Experts of a small language model.
Size: 17 layers, width 320, vocabulary 9089, 86.6M parameters.
Experts: 256 squared ReLU neurons an expert, a sigmoid router.
Training: a variant of Muon for the experts, 286M tokens, 4366 steps.
Below are experts of layer 7 (counted from 0) of a mixture-of-experts language model. Rows are named router (the router's row for the expert), up (a neuron's input weights, with its number), down (a neuron's output weights, with its number) and show model dimensions 128-191. Each number is 128 + 32 x the weight over its row's rms, rounded and kept within 0 to 255. Numbers have three digits each.
After each expert's rows: a language model's description of what the expert responds to; "comes before" lists some tokens at least twice as common just after its tokens as in all text. This comes from a sample of Wikipedia text that the model never trained on. Tokens count by the router's weight.

# expert 14
router:140105133089119127089116127118114089124158115129087106119102168069103137125144088139157118109163189129136117106111120128081119117210124114143195109090161074077099113054112093147081147175101093
up0:132108138143150097180172100113110130146159041104134136123157146138086086084136122122176164139196105094145141119137118093036125172158126112074106105175146124108130102180056165178090107183178058
down0:055107168162104156132132118107122104156086092170165162152137178119164127105116087155116173089154144066111145118098120074120130113123117085128125060191103141162149099144141156111158169058143134
up1:128048144160138083151081097143157133163131133138082156193150128104136154124167126169106147138068109055129101131138179138193147106179081079155117059141116134124138177143153145089124135103078099
down1:133140118152180087165099118165096104155119111136129117107143136166131086112115119146151126104169103112103148133102134084174188087070097122120203177117144139078102192075114110124151168116163174
up2:117167151166165122117075178140106142134154175171086096076133148110171097139119107140108123081181146141104164136148107069137117112158106143129116106094092074122178109069072071208132142180098106
down2:187110115170128125124131127106100128136132120111113138087159112115121151171152098112122119150142142166135096114166071163114116081163118093140119088130114153146147068139102128122100123109139129
up3:087132120122111100152121105158135084131066154125129064134123135088128158143036141135158100106171099087185153168127135154065169177179178152061146127082103082101114140123112142198137174121171159
down3:108164124158145136094146124155160111108136109109158104124105153125176166038119136170135137175100149147122131158099130088162110161180144119111103198107136093137075151152090078105143206160087155
up4:133135147098110102144118079147168089114133130122090087099131192154158152126131118096147131132086117120109127171148031142163169143115088156098151137145155087153110163177156129153123129190148125
down4:111158140177127075112109158158164096145122087123140100128122106104118169119105107089170162147116117090102149113109110153135125193143083063134163035123098160171181192113133123110157119137077084
up5:087132147144132119105106146128116084119110133119128124099156145156070166166107084150170170162119138109097111242166130133152115109130106117105134054149084120104120080129198091137103115152176069
down5:133179180101121068155066173124175154101140205167174125144127098077126185134116119091176152089118161164182123134118149124088145109105167107112106147139129140127108136147141103154101126177116076
up6:127143107069144128150071126134148070170167104139115147135094142145117108147149132064107118206125097114074116150197148162146147167096103134199119077184160132103179140164110168110181131151186057
down6:093161151110123171130131147127165100137106183102171082116112172170090135061120149092154117152140092186122180118084135155148149055156111177145222054115124106137135121181155137141083084093055130
Description: The word the or The, especially in names like The Guardian, plus pipe separators in election and sports tables.
comes before: " ", " -", " Republican", " first", " United", " B"

# expert 12
router:112122107106147153101105137107123109106182117113116117111016147052047151130161106121176098133147132178105138140067143139082107102133160146113138115145122057099093167138126097078123144107098171
up0:194110213162105110100100120162113139138131111104117124116098129164134120152112080120159141160100104094134183111151139158158142140175161144109222147121182127117146147113165163150142156150133128
down0:091113115092133131084173194138139090116123102127099153089118090109157134061070165143122184092122151097110117192131165123185076115094132124108180149124151157113105091082150136138217106101142149
up1:146125112111113112148100122135148146099154144079085098141185031170135124062156122107097142209131142182148129148075093170131120110102099199051173155103153097184126139107147134107110177107153107
down1:072179153102175100145139135139157069134125161117127118135044121071089124105115128041151159100111108157113195060070093120122147097165103082154136141136110100130139121069112154123142146156188128
up2:115103112103169105184133078106155144085129163145080142138105077139112187134131123126143165060140122128155136167161171095129125141086171146155154188098107105064150105135113137178147092134093101
down2:112202137166084130099090167171109100162142090125186083163098133113128095087134151107138131118132129149150160050128077143153157140135090179143131075151110110157114188122212099100089167120139155
up3:130129140168115123143098124171162132169105098194090139083181172093090145101127152147122111171127110166177084102129141157103134057122116096149122095112121143166127132115144104196145131169081145
down3:119104065164108092148154158115091141096150127097161114050170102122119187177058120109090119119135130072088153149104145093135132171175131105115145116135131088094134159140132132097097139131099196
up4:109122118200125157097148085091146118067104154138133140095148139102137103083141135195104126098091147167145100130080120111116102143140089128133144147108117093117173125183148087151122126096157188
down4:125102132163133117159154171108106122113123192185153077123086129157113104120148142169159109139155120094125151103084159156153133133165122164116119096110162166111101121095143110117105154120158214
up5:142164153106172129166143161160143062081144104112119083102094155139098075150052143130154119178065077106131121188034109123084126165089112096107151131126120131166146108121130111174088153169105129
down5:099094127116082094090111109106075150166160041145037114124128167127156177112176102145081131127139166181168124116134093116034122070174122116140113152108083128130132140059144090148199149128178106
up6:178096153078150094116158123162093100124115081089087049155140155150078173135099192129159159150113128158111150112096192124111164137167108172174164109073153162071085110145161055144118100141097155
down6:128142107109096127089110157140117121136180139151176179159138123120053070161119119177145085118162140097100119084234116164156179204186121096117104113171104102146117127157080115133170090113157151
Description: Pipe separators between cells in wikitable rows of sports, election and music data, plus semicolons and colons.
comes before: " ", " —", " +", " −", " L", " Green"

# expert 25
router:111090047146100106095136153061150074106141165139089116135137071104118149139138080153186080085144128114144106145122106123115121088111082075087187093093066113136140133162126080115145130162110133
up7:124104100115106092154126172153124097147148111171113160052145135203106103095117091142106154114111159116151084135101124131113152179102123080150185142182132124124144146113151092188141129119118123
down7:121132097190120058127106164156112167105118098091153102107201076149135141117101115166138143076114192141131147141086110095097078145134126128123132194160125093117127135124101113096141151124169095
up8:111120134109138126121152169102171163117080123098127137134136088143141122116128155101182092212115192142143097160104177143127112082170087130092144135170142078153141096147140180173130102141155101
down8:137110121167119116071094174122131118107124152178125129130165116144171121172113142106124100093167111151131128121138149124141028151145136099132066153112095144194161098090143175192139102114109135
up9:163165170100091077109123156084088125182106156100029098076169123125084145065194117124042139143099177105120214139071160155119137132110076135146143148149073074133128117090142142116087139087170106
down9:095122121148113166154196154138136115122135183147165130154186159139156059118138149163132071160128119143103180145127167097182165110157088135173191128130109095166146129160119146126167194121127133
up10:135137159157141116152132143115127130131106165159130117175131114122113159122073102161173098166204084161181134125159074131155106168113126144083096098152129100174172160084147181152118121183132159
down10:151084132124143136153048167093089106137138088126101105106165108165160125152145156152123140119178135106100163052171143097129153097076099074113110122139152184125085169120078150115097178116126180
up11:166060101151203150103095139116163051098158161158174138122112055116081114139142169155146132117108165159115145099140103155164093091115077137159133184079093120167156143192142133114162052169117152
down11:100110160110172135165151067082154148105126097117098086126098125106095134148118091077108154161134150101144134132140112114126145109153081189095132115117136171163090133153124130124130143161134195
up12:143125139124168081096093170060096104112163144226084170172142158116113129125066138142109138161135102098072149133112076125173160132119136130160112111091106073122084188146073134108161086144136110
down12:140080132140108147122105164155167080178071148092138177116115117140145159119125077130098107110149153132133121050102154097098165149117102137012108133095120117070104121151048124100127106078134135
up13:158099112154170111112085134069117141151131139150096092081130140130144107159145121123148124163075129142032122183008166114158164124119078115134110145105172153101100139126168158142148117068132133
down13:150091208109107157178151127122130178170112144155145126155167136099125168100097123175137150092155111099167101080098117129128083142149108159096161183164160115130172104126100123146075061090164056
Description: Prepositions in, on, at, during, after, before introducing dates, places and events, e.g. "in 2021", "on January 31".
comes before: " the", " ", " a", " his", " this", " their"

# expert 8
router:209110110109107094063108100109137135047062129169072077104112115102117135204185130133133157105163151137099112179143179052091106125137169120148149131145130150119117137142146096091074143138104099
up32:096068110121085125119132152100153147128164105115140146097102126098096123186164112099077160099091128094141191149115084124156099133125144074153136065166164160168141092149108148150119151172119152
down32:157087124130155156197134128124145188127157132138103208166083150112115104206093103095136139099146112123192217141110130152128163121156132124098128106111150115094165147143090113125150175156082119
up33:121120144112103134139174100135149039163189176105122132122121155097166133131145136162134159064129090095194143103102128093110107127106146092103119162100168138111158120089115103146126123106099100
down33:169147180087129126084088111101132090099144127174128137112122144106114079114138120149136147125133126155120153158189137087168103160081104141116148117164097176125163076203125112137152059164121085
up34:133180068098137117168174144082128131107113121121136127143131130115129110135137115156135086062219139080107102064142165144093152126115151076125162123105181171154158084129155162151156157099139100
down34:147095160138120149165124127118102113108127122134126148147136158124126097112090136101082173179088126060141154110131136161153159045201152106102078091150098154177140117157126146115109107114065127
up35:166110084141175148078055121100127184088178110151109117125156119111144115152114096086142147126086107115129102110145126105108145115108158065127125151114107194116118122136104111130144120102148112
down35:111165085112163088177128071136081115123112083103134108120134189147146159155105094117044098193110054167139108154137113159142088155187170089114158112072144112094114212094117200137202118121175130
up36:172122154135120136114161124132086162071127139139125113075110112145097139133166079106158140163183075116125138172077159187169122165096103127111150144140092135127175143169157128098129158143166141
down36:146067111101108145120176115092155059146093069116153056114173139135172119153134157139138145136139107176103089149136168103144166161131174176081124203117121152146176117106145116067124120081127151
up37:175071108125166134095147109107151105123121218180116079134121124095136094103140132104116144116131207118133149131095118112165149149149055085164160100147133121122088122152099088211104110172112084
down37:130168117073157164122114096134166151108108130161139119117096134107085102162085156156119156087157175141069043148141116145069124121182166113101100128118127123146080122135140124131158134129180077
up38:166095139112130099117145154098157087094150145102130161168139141117136152122121130110129182132114117121101157079143088083108076130094142104102188118091137087148148095103145136167126095091088141
down38:075083186121081145138138177148122106145213099084166141100087058141175133077125129148131153113128100134129180097132156087157130104122197110194174129109154108130114136149069120195182177106177154
Description: Field labels and heading words in infoboxes, lists and tables, usually before a colon or pipe, e.g. Type, Location, Total, Date, Overview.
comes before: ":", " |", "\n", " of", " |\n", "==\n"

# expert 20
router:226062068121131131110085118128078081132121143160111074131117070152109110159111123147134122093165110118045146132101110056124107111179139145096134083139128149115105162100106100089054129133086135
up0:108133138117139078116139111106146124090147132063099165103084103075150127087079139145078093104115095087090139113140102128173107143135023149152205085130093172161112192115095185157100156165205119
down0:152146123143140151070156102068124159122075163184085155139101113122101204151107142129078142097174126097109107129133135105146157145159098095145090108167153116091135182133122124153134171061117106
up1:180143070156159166137078087145116084084150191071137101112063136174161103127163136105127088113109186185107152071073075171115120124120041154088152091118137119130088117156159122120124146135158148
down1:144088112131193185097131139156097137142072096134132150163099148108147163093115117164148130144108157092098080121141127181118086177116123090170133125166084140101041109077166128052160158114125100
up2:139122117185136191150146096158128158168097114124108059124087137080102142136151147066117088172132120121138137126129153134153153125105166052098161071198150119064140108121095070156159153135127123
down2:163069151103107131150110144124081106141152147168135092173111144100103140151084086083134099104102139087081146171152137105172145155148054133121097116125108164118138174096136161102149141115151161
up3:118109096086102090099152108144187170121133147080142094163117141189059145105114105126131114144112138148139148088150133064116181156180116175168138090089116106109130165152178108139116103104078127
down3:117167174096131114084136169091142188157051136105078105155098135101160144151071112135171107116112153139150122136164114159074148108141131098144111104108105143109107178094190165159144136119164116
up4:133092125138113076080109114183160077144114144147103105110178148106130191143157180130131166151110160060122133140149131110074072143155064131102126180085095146170121149129159090114159072131110106
down4:172132194080177158185124165103128135077188127152143124148095126106156164081080115108115127105107133138155113075136126170066117096116080093102088079136099088078110073111102129127135072113176143
up5:121138099148183168144110105182184156127070169102182130134159171154124143103150085166146134127079157139140147144098095082123121109117106142126131095124137120160122089154142126112110122130134154
down5:164129162132130142141140097170212074109142151094153127110128079115100097150119106138130107141086174057143088192117105080102181050129196145113139132178105123059137098084134154118221135133106121
up6:113109077114123090129136079096084176105090084108172082101100164058105161107137153123103076131161177056192198128158115110151115121148165070097165091135138153113111149133156137142117128165112092
down6:154158117134125142097150123148156127148121141155168105132137117085119142133173132111139093148137145119154095120121126132164119162164154200106148138084088199091110162132187176113131183087103095
Description: Plural nouns and plural suffixes ending a word in prose, e.g. students, parents, cases, cadets, markings, kneelers, people.
comes before: ",", " of", ".", " and", " in", ".\n\n"

# expert 31
router:160124103159122093137105068107100117103114132117088066095092085084161064134158174097152151089209154157053140121095085123072146110115153135115120099115126083140121111105129101112073155152136103
up0:143166122151055155156088095104172100158146148104157147130107127115108106135113127181154138159162172097075115146124062145120160105097108148073125110101097103081082110129124124108114137187179140
down0:122131108078142122099130116137117108165090123139124154123107055109098139082111105135157128055162156141171153096201128094146098117144099081118109115141116122087142156142093097090119113129161121
up1:141122150137118136104177126129125112076123078133170149166114108133127154168097140149083154120169123127070153102147121180141119127189137089102114144106112100132148119139144160122128117162112126
down1:075111108211103188139146095133079137144153101142138165127104098141200157082152114166115206115097135098085123156187124127154160194134149166167166122109115083097101123146187153134106143116149155
up2:151146073125129114159150112120100153092150191074124124137159102126199081159175092161147115096124158108060129077080108172115095137081082161141088173135152165094136164073102152084147183151072076
down2:151118133128152133043094111130083101115083100105112111162145100142172154129083158156131131101152147134113128160152164116168106086132153121118094130151142185124090144116083168158134090090134126
up3:106186168120109095148096126199161132149037069174120135129112142121126168165160118171044158164127092095139120126109143135175121118194086151191140159113091123071118153178111128165194152137078128
down3:191124167101135158111111100161157089111115132155168099167117138199112190140161178051190137110117137107184126109129132121157098108148122072136145142109138061199116139172098116133138135127112173
up4:164136121154153137143192123123099100100111163113072141200061157180138107112166167102157117179176104090162118160104113101111152150146139140108124106128045100105117116136146150105135134102093098
down4:162103114106095125087104147066072104159095153072088127144143108091185108137092114148113156098091072114099216166148160110149155135138115147157136187096198123040154175087146091153170153069165074
up5:118094105107117124155073126151082072120185156144123156093102121061107163164103116123148104159120102124109138101163117109151056123117148117120116188177150103096102109160163151168113139124158172
down5:135161074111128135167086076110151169138151130153153173115136166117076141127111104109153108076180176145150149134146129125055136176077156149107146120137123144141146137177094133146180067140114138
up6:098174096104118165150117185148079092107105095084127135127181127141170140129138166171108094136128112122106188166134114134138084092093070144116153096081119152137121150169144137111175155171102135
down6:157125062160137159107131078127143115101132205099123178140192110177184131122153164154098116103075118169130072084106140131166176135142129099083126085066093173125104127141153154100122143126123126
Description: Nouns ending organization and place names or occupations, e.g. Radio Network, CFA Institute, Creek, Railway, School, television presenter.
comes before: ",", "\n", " (", "s", " and", " in"

# expert 26
router:178144124148158101144125080127130101106092209189103120148131111088076101172080198145105105076146146176118096206104142149109155148082104119072154121114071154118142138087178128054123155139085121
up32:140087132170154167123111102133089117104107117183154139101098092096191114173127112132102101134138176119196130090138186083164067104107122097145126119083133158121142146138188102153166129126114137
down32:074195098177079118169100076103149072202141185128135116098087156119122152142158115103139137086145177130130096159089089080052162150133085088160111149121061111156138116181116131098167158162126153
up33:147124105110149185126164110155149079138062126111099079199179133117137126127117094165177093089161114117134146123113154091132126065165093132154083103125068123124104176138136180126123183118063198
down33:155141132083121132164123155141163168127089143167130120065108087072142125112096122125209162159155171137146097122093129053196135136125116198108101150091145126103191061106138146154104127110112094
up34:139183034084084100211175133177099152103120123150083152128068144180092106206134070176085110157083085108125112108104175088153089137131204105133126102141099162196151200141165167140124155091117148
down34:140142148121168199198164129061143123091154105211102050180079135216102134107097075156183123141120186101108142098152143136131099108128173120199099139057101131167125095136157144130111093125088171
up35:163082153162138121158133156119160057153087136146121113126086090147112147174167178204135138095125110111169096122137098137096113193135123153125157135118102183222076151110129094098096143184080162
down35:102170166152064073117108114111134157139060126175118168070134087143140127170145108112123073076129130135100137134085131088129143111072095133175101105126103170091193105126186039097138134165158140
up36:136142163083078137147073151112085151154158123127105119179090052126147119124134150082099152076129196172186140157056116119088124131091055163144169098126110141162159156147155142111129140090139118
down36:113138086132106159097147097153113070106130124169101142105124125156126158185065124137167088219120117078064183105137125159092125159120172083134154149152103183170185131156139072121200117126191151
up37:087123141091197092140178152137100057162111097140120142077148059169151109086092117133154103134171124187145236120151190074166126107144210126092213096153097110132140087108145122114135134145120155
down37:138139175157126103154113135144109090114151139206117177153045136129065160093112153125122169162122117137132196181127118111101140160112138102096093103132137151157204140131198136145140054124132137
up38:156136104133096109178084199094095129135228180087152158078104107091129070188122124085121182142134153149135164154068077146140134169106115123094166147122142101138157051136095120110102126098115187
down38:132113107143144046135095166154088152171050165098137150129125115153139140149110115132101082111103190155160109141183161118126225175097117113163115134143145166109180124150148189079109118191120115
Description: First three-digit chunk of years like 199, 201, 188, plus numbers in coordinates, large figures and table counts.
comes before: "0", " |", "4", "5", "3", "9"

# expert 7
router:248179119121157199126093097092072147064167125163112090110124153147109087154100130133195124156158112171112099156133088123090199127082091148114169116096098130100148203136165089071091104130074096
up0:167076059137104196143142165150143131121142108120123108110133091140143148198157144112114085101118146155091098147123123180116115150081105120139099141109082100132115153214099179144122169091152102
down0:101120124136170116114098175128090170124121050138122148169162139135081104155148049166139091154089124123150143141102111177070141148178112101103162179084078109107131096147136155054122148125119078
up1:128187092106096096124073091111113115124172135144167146080058099125138155112214099094164091138150100169139133187142097181183134119177078150133122157169118109126112137170068161116117162117103110
down1:151127163132096153131125111128193190095102103105227104131159107182120184126136109135161083166144171083165158150149099169127090152096116145159136144110145125131130140205139118110165138125129126
up2:109127138092131118061122076153185121100089121093148122116125151163128074143153131080119185154108155157076137159045166145155112091186137136138119097140098124120072108071131101124180091110147163
down2:103052173047110135106082150092101118113118140143142159123070133088192153086174165149146122125159083123125135111122159195141090145166148139185086086171099061158174084125034114140138106161189161
up3:168071092187094131111180149163072125122144119134145123119195136074094130158169171109187134156110145167110169144127188176142173153168110128177103107095125134180152089163097139077118120184164142
down3:148161132125129122137181149169054124101119173174121129125084111118140116143102154166124137166138148072114108156076111130097116121203166159203137115112112122073101157136144100155108102129125138
up4:148173123160139117112150147129202113175165082086125142164105109113178168066173100103101108195077149124136072134098152130089058157071149160155122156127174190150144123088080131128150106108129115
down4:134155100159120113146107104154084144132144154139114094118130182143156116110162115133116110113088052130141158045145214080093166117164088134069107187116130117097123148106181124100143130163167132
up5:097138146136152164154174113092127125124141118077108130112089154137112124079072116163105097133111128118118144142152150091133154143202126113197130096106124111171097130144111143156124038146073125
down5:076101042115152117114110122126131117170099094177083164143099058119153148118158109140112150071108134180115129185174115152100132074076132152126150143146140111124143154120131170170165141111168118
up6:104183064171113151139048122157108140088180101158113084115083128151099111092110075101112188187091137128146191134139166105153116149156061152118086117111080072110171142143150079171152153125077119
down6:092106087117069168125103155155111094094130080210132081158194167124062121127085096170147124100158128111201125118112133143160114158120187128163168160155098113120133141036119118114117108144100114
Description: Month names that start dates after in/on, e.g. "on July 18", plus line-break tokens ending list items and table rows.
comes before: "-", " ", "|", ",", " of", " as"

# expert 16
router:158136101109077163134118050102157112064163139151153092137109137130129113182149111141171095090124098115141102060071134042127072140155132121113171084181061122062138135191203133125069163097089132
up0:131091217107096104117139133159100142119106143135137119128092159118146127165130094110064186152145116127114125112138157105144144159183140095105126082168081160108119118105085112041156121092107115
down0:136082139203110143103085075112177144099191177054066140078182115128155149118132157162096079085121161161111105112130157124115127209135131103106124086172103096135146125165095104190114083146122093
up1:104145097075147089171105119129153134159113161180141096138109135174102137166198143089158120171115093126156138096182077145094133125123109102150129138118107172111109142143130095069137135153119143
down1:083178089184135080167145106109146169085108157079108126098179062127124127146199098107117168184133142088130131144131139082110148121152105095114154084124166169085114111169129162145070127144123116
up2:190141128136108188089171082149140133096109063143111147152096100112057159139074181136150114123112176078090123059119090116129090102165105100160189077085105144112136151066179169106125147094050138
down2:065109144162084097107131100157169126126090123118095114103190123101175141119096162133149201142145095150086147098124133122089164199170111127104154152131200105121117083088135122145080164186182144
up3:175136130143122170180147146047085140117159101096108135092118143124106191121100109160139141179084102163103113151077114124088050176085109126091124130120149080079085137096106114103079152119149147
down3:118071074121176060172157124155092105094124144171107101136098135147144140154142158132140116158089145110154156134160161121211148156076193144124086185103143207152112139184137184122178143134092134
up4:069116145185164187131161096113129124107126152110190094161189139134112121136116149126106075157162129146106149100113175159153169093136132136145124142118084164146091166123150170124129163162139098
down4:159116131114144180142072123123132146145092120077124129080098116135089118123221196198118157113112098141144080178102132126063129118124155121105109104092091074086156157162115121155124127136094155
up5:186100145165125109120119089122151103137092144150157113165156173126117103093139126129176136069097182117067144096140177076155185174119126106112115138143079151117109171081108114080119158150104157
down5:136062104094138150164117166111130146103167134129167120115106117104090131154145099104187122086132060169162166156142145073138125123112133090119143132138157133095150138166147146144087112159098111
up6:168126141182095125088137173193103127115136105129158111122138129110168107108115153183078075102109097147182110102161095168098101112170101103150202071134165057134160179168122099105147130162114134
down6:188090120095149077152141096161188189088152110109151177144110085102111048148093117133137178136181104017161143160147095163082121151151099140112090113123103118141158143084114170149156115178138147
Description: Final digit of four-digit years after 199/201, e.g. "(195-6)", "198-5", plus table row ends and words like century, BC.
comes before: "|", "–", ",", " |", ")", ")\n"

# expert 15
router:134107147097092117103086145127156093131111171210114102047123081148151110106139152132136114073157151107126119177106169109141088098135129147121145122132109121123064155055129151150114150147072158
up0:135089089112072126181141103082133136055100133124113136117098142109100156152119138130172152207131114112056148128059119042101155113137157107130084155090161116146133046156147122123135153092101097
down0:141090114145101102154047145107087123067124136133116118137132109095164123088146129067123150119125133114136169151147163128119102099145173107128157119120167093127106101108143128118109135116105100
up1:122127124079068143177122090116111085104132126107128095098144126162107119145161087111109141168107139160148099126133062122130148112121049147189106162158146068088111112074107162101149154083177117
down1:123070092168169088173177101117166115116167116169099100100087141151113134093126133123140139106140075154153153196073137055194065118132143141104118089129151146131130124116109135110080098141134140
up2:116134107129109121194204125133129115174162108110127139195125146146108130192140164149153121109188100142111131148114129117094129124142079139158144164129151130138158082169095095155080131115141172
down2:155148156113126169125125159147125175223205143144111118138112121098047155101084098072130095078123159165160086097070065091136106117141123127147101133169116130164115158036084093185118175171098133
up3:139121144088145105110112061135143159134091111109127125078149105117097134155117111142141131148241108115127110163141100094103071115129154135086107111097145118224112146120071159092163189109144046
down3:176102096159147156152130080094096202121116125103152078132082082119167170134096138103067098120083150119125166122169170154033125126149173168098036173131160080120126074101104134129137140097129105
up4:112157151093135107114182105122087175132123177179136181107129114120175113136098161147132150140134133130137151171152130104117172128100154138099122129101156114161134161163169126134057170144074170
down4:142131077175127111132086155181124137155136076193136091115120082170112126132145142132158170101101048081116119097116109099152095097108129111130072133123150087072156129119134136175188136082098120
up5:178116157160142124103132195182077087080128161112178124152196107148068116142115144130136147108160110119104129169128114122117109139141100171188154109181121161128094122113116106160138118125090074
down5:168129085154143195146117117139091117097112096192057155150149175157146031059152114111107062153103093131102108095174109121038158092134124153111108158125171149054119114162076178127096146149103071
up6:157072149132063122157143104098124129130122135122096143074102112136127129066103109179127110138095196097155099148136061153119137155114108131125122121146105148069110124052093135159132118108135137
down6:165089122129120117152129092118126105142132104159093181148124121120118072059194113161110162130102121170109140177156126174161100130108164107039118164137110131131139122117220120153135158177132172
Description: Past participles and verbs after was, to, he, such as made, became, known, played, won, and -ed/-ing endings.
comes before: " to", " the", " in", " by", " a", " on"

# expert 18
router:194124107138144146113082124096118123130128153108066121140054095103077144122168120142156157092176128178117198106115115033068108095122123162132155087104133145071103133117129112148100167190104104
up0:111089116101154160115172197147107132177102151124136119163131104144075156117112133152095105140137160107113096078105120118135102192115095130167094127113110088153152152099192128106067082082169098
down0:102164147122106120119104130124105127138132167130105141165085151180223178157174114142132147102151161112143156148117052139115095121112162155107102138160084126109107143120153138186156185091158200
up1:179123140129098134102088084134132129085177139134146163158107092136112123189159079126140179150151136192134142135165110128148139182080112105165128086148118123152122114126184095083087156144117074
down1:059194113123100065128172122144145157104128104141187134109149088175121145120082128138110112146107056114129110179149131111164085116101175121115130143201121161131180085137138142134140168172183097
up2:147125195125088154106129108151155154192065153095109123091133081159100110179119146093144138137104159149047163228155104148118154111102162130154156130085102058123083120124104100122124170111078180
down2:160135151092164089221157136063089143061099106158116145132077134156090170113119104143132054187102150170152134127174104099073108073097122085110120165133091113070122121151083137140137127099164107
up3:143113168076122071069112122115079095128098078140164178135098191093101153138166150143162077213114146132120141155142165144190146128146120096156140128190082067157110097102150093179128103150116168
down3:131136151157104156110130174126100148105059126154096049146098124105107157118132098148107097109096055134131115142139062150131137104142109109110149135110103192128133153140145156147181132166120119
up4:113090171169140176148176116116168127170173087134133184096073145161084112078138131100108109142120181158119175136121177111099091157091118079120180119149105133072128166060135070132151159137131092
down4:093135171143145102154131129097093126186146143086103088112136134187111128137093145152107155192145159104151106185080109154111139079090126186142165094177088129137183108076191132110133181096124132
up5:102167115132129144183167108169139107158138218115073102192130140128094110150122097140147079112116172097154188081129119118134121158110121157095199099101124138105156069101180130131196091179113117
down5:127123095075152158141145120096184111115131092103188167148107090146072119159145141150138122114119121114145125120086102153135168148130142108150153118104142099073112112159170255158126193191126134
up6:171171108139112110162130146191104123089125092119131158054143134155144094134149116099092194133107115130102167160084101136166116138114161109159117119128153103116166115185122131110109110122156083
down6:152079153117111111147128095062117140134131128113032074103160108115159132132103101176091101105113134138148130085161086154175120151096166131120111121160175096108179158118139142124074172161113145
Description: Country, city, state and region names or their final pieces, such as States after United, York, England, Texas.
comes before: ",", " |", "\n", " (", ".", " and"

# expert 6
router:156131132085118177063136150128143133110128184131090127114119131117103077205100090118166147076209129167144119173083131103122159106093122069094150089167099134096134100064099172114125149129085129
up0:176094118164132135104145099168071097121165092117137099099153123128118103115140160105080150133109091113116119118138152109155097162131110133144066128067147151127153162205174082115147147149208141
down0:126150127090155161121057108146080121132119071128139101094134140098101111186112202191112121172097136139161151162138132111128101146126116161116178128172168131104098139176090132135110107139149121
up1:138109082117161055073101113090119100070153188091132172087100122127113169118065147119147130160094138113156121145109090189109107189141146092089093091155168067104114147128115112125179122076164135
down1:132118162096170176111157173128151177176140147130149089139133130224134095133084177131105095195184158105143100122191163043159159145165121118115147141150172164109126112106124150056149142179079125
up2:168154164106145125044150117178152094161136101092204109192135219159158123135097112148159159098109158162172080188072133156196177098153100118159147156155088106127143191105141151128146126111151199
down2:077214110131064098182188122155104144182154153135100098148102087118152129123157116150119101078114138118138157183110058109115120125169148127131162190110098158141149120132135113139144115140088136
up3:122145120111105134120111093134107128173147115057090138132071122082084165172135110141164152110096109129155114162065068096183147084116082153132118106144159128126156151104108137133133131164146104
down3:132143113160130124082127128141149086088127117168179068136185161063080155149116126131111094188134177130178152132156161138160164156139160125117113129149180142131137076179164072158146161139147132
up4:150141120099144134159199109140090081099055176143132138132086162103171102119157134111124139162139153046141104152190138158116133160133164133127071157096167109149214090089134125101101175116106165
down4:107159107114114106118106124120149145126065106130146159153142133152126107164143155152178136136154072180168099151116058113089167182045136193128053123189112098161118139095154119127134068098129090
up5:224114054140119082103070177170088153125181165154175146149118077147133090077144104079136097090157192143110129057117120167098143107123144103197137137123132098158176140113132104073140104118142103
down5:137125138185113128119056179126155143183100111055110099153154149168155139152081076170170163102079111118187079123147131127098097086106157153153094144131139110085209080179187144086148149104066136
up6:090099069145151180117175059191136131144083073136126131118110055149134092104029034116083164148134132142159167175073118153129113114129189106184142116177202091104116115150159144077160108173147222
down6:123109125113146095165137114071120090072151092065110125143139179185135140113113056114122104090141095033102165108132163185140167129129147155113140154144101117110118125093144113160102158134160159
Description: Given names and name pieces of people, mostly first names like John, James, Michael, also surname fragments.
comes before: ",", "'s", " (", " was", " H", "\n"